Experts of a small language model.
Size: 8 layers, width 384, vocabulary 16384.
Experts: 16 experts in each of 4 layers, a sigmoid router.
Training: 400M tokens, 6109 steps.
Below are experts of layer 3 (counted from 0) of a mixture-of-experts language model. Rows are named router (the router's row for the expert), up (a neuron's input weights, with its number) and show model dimensions 64-127. Each number is 128 + 24 x the weight over its row's rms, rounded and kept within 0 to 255. Numbers have three digits each.
Before each expert's rows: "comes after" lists some tokens at least twice as common just before its tokens as in all text. This comes from a sample of Wikipedia text that the model never trained on. Tokens count by the router's weight.

# expert 13
comes after: " |", "–", "|", " (", ":", ";"
router:137153147100122133136144097094099146124130145096102111123164088141148119098133148164150111119140101144133119116091081147125158129154138130095108150135122089113108104144093095156104126130129126
up28:116134116176126120119129104124125154129124138115101161145135146118112123104131129096137138088115085093129109160114148134091126171089130133134124142118145110126098181084141141120154169136132137
up29:143141145117120138175120113112145054093147150150097116119105089075085088112110106179122159160120170102154079113073151137130151123146142196133113140134123120159122121127134143102122109156114155
up30:142134147134155146116165129157116151146130103137118137134128149113134096111123144165161076152102109112095110115109104114153152131159136119102116111106140137097174114152141125139140077114157119
up31:076103145128119130102111159101145133091161163140160125120160114088129113072114119128116113115083087156140078112091127110149139154123109130127172137156141131108146191105065176153115112153100137
up32:149128087160124170089140137181131093077111141142119106137107116132135159149079130093131155137152134151097174096122105153119117120164155149160116102124116166128153170095144083127145113120140116
up33:126139107113100131112072161083140139157150133133103155112155145123133099116116140145104098154092146110129131121126164123130122168138147154111150174101159120151112094123105083139106131111096099
up34:147128126118144148130074134147134151136181159124110113168114144093146115147152124123111143162117180074144128105129136168116143142106114151134109127093082108162173072161080136096138135092104154
up35:125132130118114152138130103113157071100116152149109148132150117127057108145120150099139176158129124118155066109094156148114126134133118128111187118109103117121118165137105081139133124154157138
up36:144116165118135114121121128139104138100121138166149146154132130170144148095155105137162132164119121061152114122147159124088134100119083125105138099082092116090126103139137093136094140112155131
up37:159081107136146118141122154127136077146140149116121108128136101158101147106123116058150120172153142066125146125121148155099144083095149162119147148135108126105099139103156148106141150126180095
up38:099163095114147151109156071180165103153142141105166124123111122131137139149099103102134092150093130126108151152130146121131133115108141120145127077099146167131116102091135100148120154166154138
up39:132137133161139144119110121132107124178120128150116125109160168103151094148111148124097141153144140144149151107110156103126121138153135152116124119142119112146144137151113109159151114108130109
up40:113162146070132101139132090149089122128162125075140098175144095088100149139112140163110185134131139130131124108111088187152160130139099143116119126169107148115108087099124137135105091145167126
up41:151136113144128144143148055150136152091127117095120095120151095146138132162113110160118088150125089121123121118147153103132099152107198140131119168087102087081159071121158086142125143124146128
up42:170137129126133128174149135124161102116106112113113122161146137113163105113102123129135144135124109164168065165152106149142113147162125162103112150126115097140081122107168163128067149121147150
up43:102118131088102149106132108152128109120155114120137087122151095127166140112133149106107056107178141199162193131176135110136164105127111125117088167165129133142154101133135109092118126101153096
up44:160150145141103141140144135127126154099097153127140140153118111157088106179135152107138153132126150104143121094177139129169096174141106108118125109112120134078139086124120118112107124142128114
up45:133132127156121151153105142128195106151121171137112172178126141124144148151138159115080113103094123126131127162083151084142164149125093140098168132150133081119118097130103130089122131139129126
up46:110127144105139115134176135124142134146123123118108102090125117097154113091096115122133138130073148120164131153100107100136149155169112147106136143109111116117104135111141097117100119139190106
up47:104133114129138124120135111155118150105118076155120140136118173118120167121061137135107071130160118132091112106129148131105106127094095114165136153092118106147126146136150171092160112140160090
up48:140098105112113150143112136188096146102087094190111087096151100160140123147157126135123087105177107109146120169123132118100117109117107116170126141091069135135115083145133128127122110117105125
up49:128112136112091147152101116090135100111142093136119097096154156108157125131100158158125121123120099103120124151139108079113114133148093156139124149163099133145122156159111176115092087114137161
up50:130116155121141175084117132116168129115119098115131153138155145111101150103145102092121158118153126152142106111130099138084155160192104114151134115117119096095088176123112118130135125133116089
up51:168126084138095118150095097115129105122108093160128112146170147079121122085109108129148140101135161125100144131143166133118175128092126126141118128144097124094130145115102102132152118142170102
up52:135139151128163153135116150145104103092134130104156116134126139130155117148173139146104153094179124111159162134123145115116100110126155129113118125106104112131115102105139100090112155107100134
up53:131119139154114110130152097148142109145103107130181083107119135165137114146131082126124153135125080127135135101127111106082111143160107106128145145119113127130155078118150136117130151121103073
up54:132147114129092137103098115133100155084144101141142131106114138137168133127156118148122122120135132148116121161147115128133119145140148121123126165129174144137115144131115144143136119093199102
up55:143090080102104109094151108098060116102159123139109107094123148123173146126152165097122100118147170107150083113158127124155092176116133121170119155100125119111109128185163117124086134140136149
up56:098125152118138153125095143106110121143129133139124115142176123126119114158156079100137077116101137091129150127161087124185134124115077118109117141145136102121160128136118124131128108148145164
up57:105127133092144125162109131150158119117097167136088150148118155073160129146081109124081152155064109155119106130162190095148150189131134135110153104131124128177104120103116125119154121137121112
up58:068137135115150146124103134126156146114132149157144131100133135160136102105143097128153125103141142125148129115100154159095115126101102131109166177150086106143117127142149115153120164129129136
up59:124132145109141098154141115143116191137123128111146134132125168141126137129146113122141113125146108115154143123128123129143101115133190180127109152111138108126191088111160151131136101157151063
up60:113129101155124085140105124143119105082076150106136133164131164129110150129127170136149145130158125110119182103073115148113138124139123144108155114128126176097146092144131125115121150142156104
up61:089101122105140102116121164144082176111093124113164134159104140152127162147097178122155133121105111193177121125106137092190115125124137124098163168091129143121111113155117143157111122169138087
up62:171143149117122136141114114129113140130163134114124140151139186157105180116128131126149117129109144120127098182146143130124160101109115114125117135094122135136134116070149152126182145109130110
up63:163091113161116099116108093129128158125170110105123114134170155125150136140091132156097149128098095089113138112105141163125150106112128138154118137118156113109162149189126143175135143148129123
up64:175119123115115152091103166152102110135183111162109096110126131117114147117123124162136126129117140162168124094089137155124164097136119125110120129141133135107173168136127125088127109114142098
up65:155153125100157143116069075106114093130102122135111162150138153136121093132165113145114139105146146118167062096117144142129120136126147113130110187137134139157155096144143129153123137126141110
up66:127140166153128106147099156133123144154099134129121160147107113145155137130146126116092153120123135155078125141115113156142081121122144123131098151119129147129106126084139175088113148145133116
up67:136131129128120152127117098098123108102133094121134115131146155105129169122130099116136134126167169160107119153135138141130139127115128141107157109165108127130111115162103142129130078075139167
up68:138145125091111146144133163112130167043132104119125149108117157139114128114117164132121125160141120185156146113162160115126140130118135125125076117121140180120099180162122131124110129144098121
up69:093148152132147101160132141129082130133174154166101145120145151109154143113104117117113110141086132168140105164088103105125081120107143148121141121126148119120095095143132122126183133129110117
up70:151131135094151151152153139119117143130113111135164154105119173123119123131102102113151108142103115122080099113137131103121140106111136165121124130135134132139151129128113102123108151112095127
up71:167121128121154144153138142160136111100137132156124118129122091126137114134165121115143188151142138133116102125163133152112078112119139151145133161138093107113110130174120195088096126116187142
up72:098125134119142093132138144095154120104118105141125128077122130080076115112135151144083145136146129083142114113114131100111148156143144125129129116112151102101119100107097132158133118154096157
up73:113161112104172071129136145113135124159102089120134139103125114157132167204134098118109169185102130126115166068177097136112135149164137137109087155152087111120124136097118088129123158141135185